config.yaml
d_shared_expert: 0
normalize_top_k: false
lr_router: 0.000559
n_kv_head: 2
vocab_size: 16384
beta2: 0.98
weight_decay: 0.03
schedule: "wsd"
steps: 7987
Below are experts of layer 2 (counted from 0) of a mixture-of-experts language model. Rows are named router (the router's row for the expert), gate (a neuron's input weights, with its number), up (a neuron's input weights, with its number) and show model dimensions 0-127. Each number is 500 + 50 x the weight over its row's rms, rounded and kept within 0 to 999. Numbers have three digits each.
Before each expert's rows: "mostly gets" lists some tokens that are sent to it at least half of the time; "comes after" lists some tokens at least twice as common just before its tokens as in all text. This comes from a sample of Wikipedia text that the model never trained on. Tokens count by the router's weight.

# expert 20
mostly gets: " began", " up", " due", " there", " moved", " led"
comes after: " the", " was", " a", " and", " to", " were"
router:543537515477476485460549488583551542521525491460610403559433562444385579480427488514506477559508462680503482424578490468539548477443510500446512469523534523467508547561537551520470450494626553468417522464458455451504593428518529456467480495540482547440495471463434444473578504467474501596510407529479575523488462453468571493552505526515513508499520456475622521475512529522464552388492
gate2:504502525512415530524504545381506546534370547435534529506525475506581513483554563457545548548501387556515448432517527533517520537448491513474472360477442474467509441465471413543515500448419486542534558508569498527513459541470469527524466573412446514523514547545408500534439513427387582454538501501463509453451441601474435480480580537488507511578482448582592465581476531550496478482580
up2:516518433494574495533378509493525492547541451491433520488489481551511546425526531507527542504516535477498514548417503513458487440496482491444498513460531556459485591529459452410485528496547641490502532552535461462524469523532455444491523544525451513439468503450538517514536451554638428382572549501495498481556545456494411534590409509571529440493547411380422518486502435619502503632525
gate3:473507483518520566496447475577476530508476572373521410470490541445482512553372507387511515547456443493434458436557574502535549442466415452488524492486505488472514517517478486550483501485427509472480528492497464604480519459499483568457491507570506482552522555562408509436481547441498467587458393429495606386432490448512516477432495423623489461482548525417592499517492527484443527405490
up3:512535517521472439507521503408518434483577450615470610541543474604531481469607495619515482469541535498602544590418435501479440557532570574504455526512484529516486515499521543459532502502557497509523506496471536403501462555476528464514501496396502530442463441479542446585525447547490527413532602548507373578579499545481490521532497584384538529497465485543446477476530464516525477594496
gate4:474450344496440448521541446480560502511491412540485443440511612438605495449589537481527497560512485589496518453510552517529425576498477483431457473480485542473552557526548597512548485520570500474424561487445498463433406522456536501573577576541482609486538558556477506468550438531451544514474457502481485560447501606524499575566488445447446466545516466485549475598465551491466542557487
up4:550447565517583568482422492480443521470504531431457580584484433499368540575453414513462495494468587451526487522530456469523579444512498525604547503522453489485421491498486408483457547463498564530578435553477457550500548503535476535427427439460511395529391392459579539520521574462483464487421529493452492472522475468458511456434484531551526507429505518534447517425575485518515533394565
gate5:479516528503469414498463505478501493436546549481491533506529538433586465435516558532503482511458539496480328456538505600490516591550503477461510517471542425455493389524440455523548477475514586462509419404510488555505453497450506503536486447516546464573461506507516494543497457499504646475493431614527467536536451580438498540502492497537527527508547482527589556590473584576444652479564
up5:510560523453524479501519545527535541476503381464559551501540455482543530444488501494448595572449504512500534498447549526449495468465551484504503415514530593558536608453507473479515508488496488528507585498489474471520440457520414506402447512533498440564596537479473567514531489617500513465561545525506428381380548506448491450545445561392376450464477453426404428515522445481495511414561
gate6:580505478533428504553464596481538500492503535426560578518565462462492494523439459534524448537431458475454523409450477530517517525427477495508489510425542484547492561469481586536558536467418569415527457490538417530498493436606459574533469572538534512549546456579417538457556386453527477525582413464521519540384456456551419526489512414471506552594485491589593503473466489446512461538470
up6:554501494515559486356639448510506541403480477422446477531520489575475528452540542545476566436541500489561404591541582453445476477542433516549480432616400561490443461469458437474431488477554464521520497498510537474519478563461550496554512464414503462491530558563526545493459543502466559520431625544518393484532477479438520504515471560512547514451488484476412458476500517441556563437538
gate7:572409515485552453482438574493481495526533568494587498478465606511452444506528572558565493512483529568364518503547550509488514415545535478396531521424531493553553490540502558517494521508512497474380404531493467520497554531517467395529505492383498461508375388502471535571442508477506485587530526511571489480452456496548525474483439489518475509533464512499520520575441512548435513595635
up7:461552557571554377523493538449600555459499437494483444517524471433427552477540543433499501486527457504613516465521469522478454506555435505539513497482533460437517475461553470469603444521557429522570617542542585445492432400482626540508465525544535526414461513524439459430463468531464526457542534461501531443542591541553432526553558492574583506495511443559418498424512447541500483485446
gate8:488491427588559489446554468526480563489495557505591528544469515434468524455541580510440526494451457676490521550548545490456436554462478508441434477458513535365604507547538557474536490438475472502342490527498481456515495462554495567537520477453484577449491486485529577509560545574428519551582482586458455507518507550456573512600455567443476497529476569518581526452505535502519535475537
up8:497498457576581477408566438527478539513497565459565514558487531441482526430514583525480533529513461648465475553549570466491473585418483486426435476452519528363611510521560542474553474468488470515403556551490478469516476466527478498562503480453470571482488506472529604499584525560433518574551505572458466489494494518482557500560491588384434495504466518560605516453504552489515558488579
gate9:435472528510487423507498528409539510535542485496499474475456544505534479459483505545488612605496317557423480531523487502559453606486552557446371458540451547466520507513498533552547467467473482444464519485515429514406462555521499514446591545465489579515504530496544420537543420428474441592484455502477548505520388545506483511475467533460416440564526422549538465560522541567521588497533
up9:428461522550541435507467489456519519530526477517502464478436562502556491439515507552533561549431392573386397487506511498542480568434522572439422480456458475426479501507501567609532536523415534474483503495535463494402413524512457530546595531485445526544575516487572451504578468442561430551469397451512545490468440481518518593482484465475442479603494424494468501526546555587499610544537

# expert 29
mostly gets: " 10", " 12", " 30", " 22", " 17", " 14"
comes after: " |", "|", ";", ":", " /", " on"
router:549466484532473579489453508453481476565412459400502579490471526585399549558426505567490520580519564463498576524584518492480437509503523493521547555544380544578476499511572472472491465556544521571465450517494529544506449513483563545574530546424493487515448556444467582538619505531529379427543530440447519434546469452490468428468565554539556492571445445517421547485488493473604480536501
gate2:624472456505511458479527392476477565449456524512476481547457565451521598504491478473540406597635530423488521462455465536513643488473521460555532495413540459535463482468496492506483529505544507532627509469520483475458455499469560492505498533544510453560499538490475467432424411448505478532419538544451604494499452425547426576391458395481442543553442464467482507563497510511520478470561
up2:645510491512534514484509484497446550499544516554564460495447518440465505551478474546457495590605494459449587529450462478580558497569536442546549507495467495533371478556503465566494519416433579451561503455584476415464447521447573478549522516574434419462486493505550485557424486395502504548426515471491533501464424499492434582418458435597466514538466499556449476535449499586554460490532
gate3:442483504518461413529444484448502564517544583541595529537619579416506503571432525429529517477410451444463599512515509523511557487471487486376520431538533469495459391513548561580497543469458560562450516464486484481467553516444474405485450497593589421475508436518526428475515435603480483470457479467530486388541466555541536516453457477522455452487454499592556517470474516479480426473452
up3:421553509459448503494497468583438378539488418573483468426569443411458496478450503532427393551430527434465574426477503555471481447504556459456567498557481502535461497526597462441454518477564547469468536474547511398513548477536531613473482524555490512540547474483541521503464442501368515505558494466571572512480542509610469467482522340468496463524508509523538584543491561476466501497484
gate4:452473546551501503555494522414506550514460495546436525540573527450554508533542506430556428467521431514479575549461588485528511499502522538443421529552532452474436543439501460513552499505495534465429496470499474580545478523472539503594510452514534515589432572436393613449504523541519402576420585537436607535484480337454445526448564505438449432526434495478526552433496461534534535509468
up4:463563496456452450489496580535503447586619595478517507520471417510641459532444500597510432465462530513496450556519631544483526522443513517483548534447494549467466529558484528432427475461526469512551358551525473516509507490427448406510511588475497465457550462515466415508541529502405510409415490429511498478389477501598442499498544456469532495501524502466448477571495473485494443419494
gate5:527442548519599480506396476511480484458516443528474440477529554506459567557520511603555529536538574447531532467553476452511580550514472428406461536444500606499435521524486606508492554495468536585438404521506536532460440459504518562477474476451566466533509524483374503522561531526544392509469553445504440396418507448490499528504516607564470540560464452593536462545408544553460506458495
up5:517452478568427481418403514515480485513468509555392425523577554463445543519547574589524609515489545451537468514577441412511517511491485484442460529555505541475551537605515552589494498437500510581452449535463473574523475500528510473513447521478547535490503504523444479587530594534514412564507613471468452398490476404532473433410439549520472553566492415556546517420436539486503508496469
gate6:584374522479531520416507489523538585560393541467403537515476457566436413539440515381635561402525557490524515473560538559505516506561480487527533477426556473554499476535482526488492510490612409476565511543485490523575570521417440450521389455514476451472507494537525572531491556381562450513498455527543477507449510533555446439465509449460486501477541433525457482519504522493519498540556
up6:502521556462410536441500516491506517578478537606511597585532456446496508496509564446527518449419493621457488493540495529620542555498505528500554421478569500505548534485495492432453451478622433416506573602458479508548523567442500499471377469514476474440513504599545503484446472475557513473489487595503474490490504560484449483559451355497554508506559460484428456528553529544588494547541
gate7:453417569548563509553462477439426486558543498453608473403556540412494580487533512592494496471517482513474529457492509472468467438360532492526481487543460526546480538457394422470451521498515555421569537582432491507549560491495504440449513433487464518388400490498458448431509547538522534556622550606464443439509468476478513527503456440533505459528427524541473487604470500531548484562494
up7:495549411420531524428550566493533440425579440551472477490572482465505511524542559490497528483460497488508420549565459516508530485554470544479451594470571522471484514434480461496452566497516401578535521551470572481489418471451448603464503506620476508506470472439568520403538492556452486520412399544453374455476556483506573614479560422522582491562517489482498476513419445561464472476521
gate8:494412462529455427451517447493530514506488429590469432459444416494353557585623506491482506466549464521509545483509475508383488510554535500447476533563484515412609522455520532512526488565531499516522540485520490429539600449451477501424459419492528494577465493480493518513595567522506499469483417474494509576400539462537458518560436543488482525397449465459565551433430463557579525474442
up8:533557559497588571457506579480521505488494520366534604571519553494576521387411506472545512585494512508494446496459524478581420405444466493512539426496488453615407420538531457532450515411455519503489493513433541559474466586526498479581489575550508469501523497546556523520367448453487507517564546547502519427556504505503530476400553495572455458569515478569491496486535520444439508515494
gate9:549445424453547448479539528484535536570463533438488502489475584531485526595499523506446469552512461490430532599482600529472429537532499470576447421450438469475524613535447613442557534544421479442532482450447427504463593542478441561467475514550553485599448439499537437421505492450552525468568494508654477518510493489486537553468491519422606565506505496560507514468432557437494490521473
up9:558488438591531517520477518552511470539493455523512527554454556467535540555449616501448475500416382469466435517532535563526436406540544567502433446500496557512562472509545550373574502516375497505500498468555463533445516423441456495478491539527495485510492540493476573460568469492513519465580525502619523525530501552471487481531515501427610591503569525602421479491375534481448460477577

# expert 16
mostly gets: " human", " tax", " business", "rant", " real", " student"
comes after: " the", " a", " and", "'s", " The", " his"
router:556472537503539543422490489476555534471468512546455460476566473475456488583529553534432527461571607519498537477488508404495515563578535543515565480440390495457429449609563488477545495412617487527421557509480457546501587464459474500534538418377461552531492579526481525535551486546476449546630482525522474483536467507418480541538523461418440518527568602472443525576446495486544459480525
gate1:448547481534591621434443542419511493571499479499521466531561523605511460392547586493530503483538462485475527485566510513471511498579451489481474504562533464448447439518510440448484459473412426571452641519553472470476488464508363460470584411484545553524524470458453535508505526452534483514536500506430621572522553486530453382597468515529476569408456490463519538509479508508450505491474
up1:595518438500440540405530462485519408546555493472569380564530438501569470533540423461495566567452539461464508588481532523577536456486547522496434506593630512409391484415520524437511479461463525424561526455535450496427437414511515459535447512553500464496499496501418450468403446491517489456431500604467399464541484541487459499505487499545552479551535527514495557503533558547473447543507
gate2:540511478484499430508591510493467461465415478584485507535576516374541543460499453406567529533394402458424463525500469467441434542498513432438516447505441535547509467509481418460539441511468587515509513528475563468462551488470486454649510460482550516606514599468567399505607466474436521487471460438515472454561495458494483537595544504533552580507544569542545427514535507487450499523517
up2:465434476538454542491484529510604475509580440434506545545444519576448426531510510483430483520509576536513460483498611524596568468525488513488476528484569466489490616536506512553536547553512432485513552437511438510491515492538526516473462502512482533415473414473359584559362507454478491423554560552453520543399537514533556552411486506446492416498432564425466551459588470562493553515488
gate3:475471518495387512562508452424609501517564509496426489504536494458531481515513500501655509481519563467521485505561581552614554476516644496489534579541456507462491449563470488488415500459422483567481528459485469566476507462539482508491505455482377534537539461520499464535516483577439565515423539522459547490576440441497479487555458394466486461530461494458411393412580452531475562532468
up3:445457546451459504491477451500546473468573525538447444498534509538442416499522477516525456433581486485584493412509540533538537523574497495379621474431518523485505442500472426526502529401428476578481486470524470552457596406440480511484546503487451620536496547496479402639498427504500529508446532541428561535510497501537514559513472388504583436514496447470472426518497455504442474471622
gate4:390505469447561506526426410432559565507460467605515495541485510466551493517523482541488500547635537471443546573413447570496465490504483475480448401504476539548470383528513398495510595454552448575541583534496569488504585488526631534488504525449463511494507543508509536438498542620474471442511494513556449522555415578519484486577494562391519489409518531495470477498534522512464484494477
up4:474485556573475446530521606423517496516561575437547422500493465481508423472471486477515409414423505534462528484449480540531581520490477431496497477453490442520597546507449604514514486534576556513559480473436451559517490551550425395517474559483607545425536479529527427506464529418520431448453542462518461601410647420485507537474534488505436479574450435474469504516530522454544554524509
gate5:469513516538488488530405619509454592535433537552435557516501504551468503514500555454511527508590538567511566435475477493484584548565510503476512440560501461465565495461473507491547540502543548431492548497489466551508532430511505422435523472514482477487510490520452390529541524559630575549426525522562480428531444539468594566621445501475551500446561526483536610519449474572450448395388
up5:519546505514528472468611493389534381466490506492420488436550522524429486472540531524522474498530477486477454539574555479661523580493472531559514535522463459535449463496477511476529485497527477526528529551486493466496506511574510461529480525334550406480524462438365506498458508547449528397452523463427546578475545542512532614468588521474471560502398535472538455426422531515461459447502
gate6:549427502471464495432490447489618565471465514553518528476485529492524457555455509432561489522527510489469483519558553396501492568468544542501560535466458528547487406504573487455438534561552415557484482485562543495549528558472351506561478534468525557550506489409581471617539566611590520405477533542470528532478489483495465449452578544479613548465489558504483434424517508421451487427532
up6:533412497490528528505398490503640478498494466482571599531446499449532458551525520466521491468487532501579536489511492420531464590486449469505494534559556444474478459538454502478471496558454499479475455453531613477546467462548420474557481520342570526567462487580524405548562504579494588465465427489525492513558455493442452458489581475419499473480547565581480429557508422475446500457613
gate7:466513553557492509484553505524540525566600454490392489533506491476486578443510593559564494423470465479580537592529495423573573526524503509543412550448496582447504477474564393560435463497473393578524542536441579429376488471515441509476540485541573532455513502474516544469510513440598508601466504504511526528460488463435440529495468538470502496562485432465415451500434503442550535562583
up7:506642403467545351472516556483540550518545438447583431526539517538523528506476457503502553501462522532556474531495467497524511492445452580552486452490573544504489492453430464472422599547544469504467467500408457482514562496394546512517458544587529542415531506515455466493491395482440497519423469525532496566513449437483451534510557488525442447595530533466393451488475508479515588637543
gate8:523475547553534526595497506500489527583447499421426513380596522499465470505445454519483487484631519464503478561514392420480525495601519562547471490557467573475504490537559563431489472458521483558452439521520551523422503473526492456538560523540502510496460517517554497641498483538471582572503572516583497429580414474491460508538542502468402490552583464403508532587544497564458464530432
up8:502453529540478568575457508553522485564463496422433511429518556505431462457486464503456493471607501424536528579526449387492546489605509550505485501543511561471549483529529572388522420465542486574482465523528559531447557452538505403565538490527495506494483544506577494654441489575455568546512565539570537415566481478490486497598494477513419504538552450396479505586543497556462492542461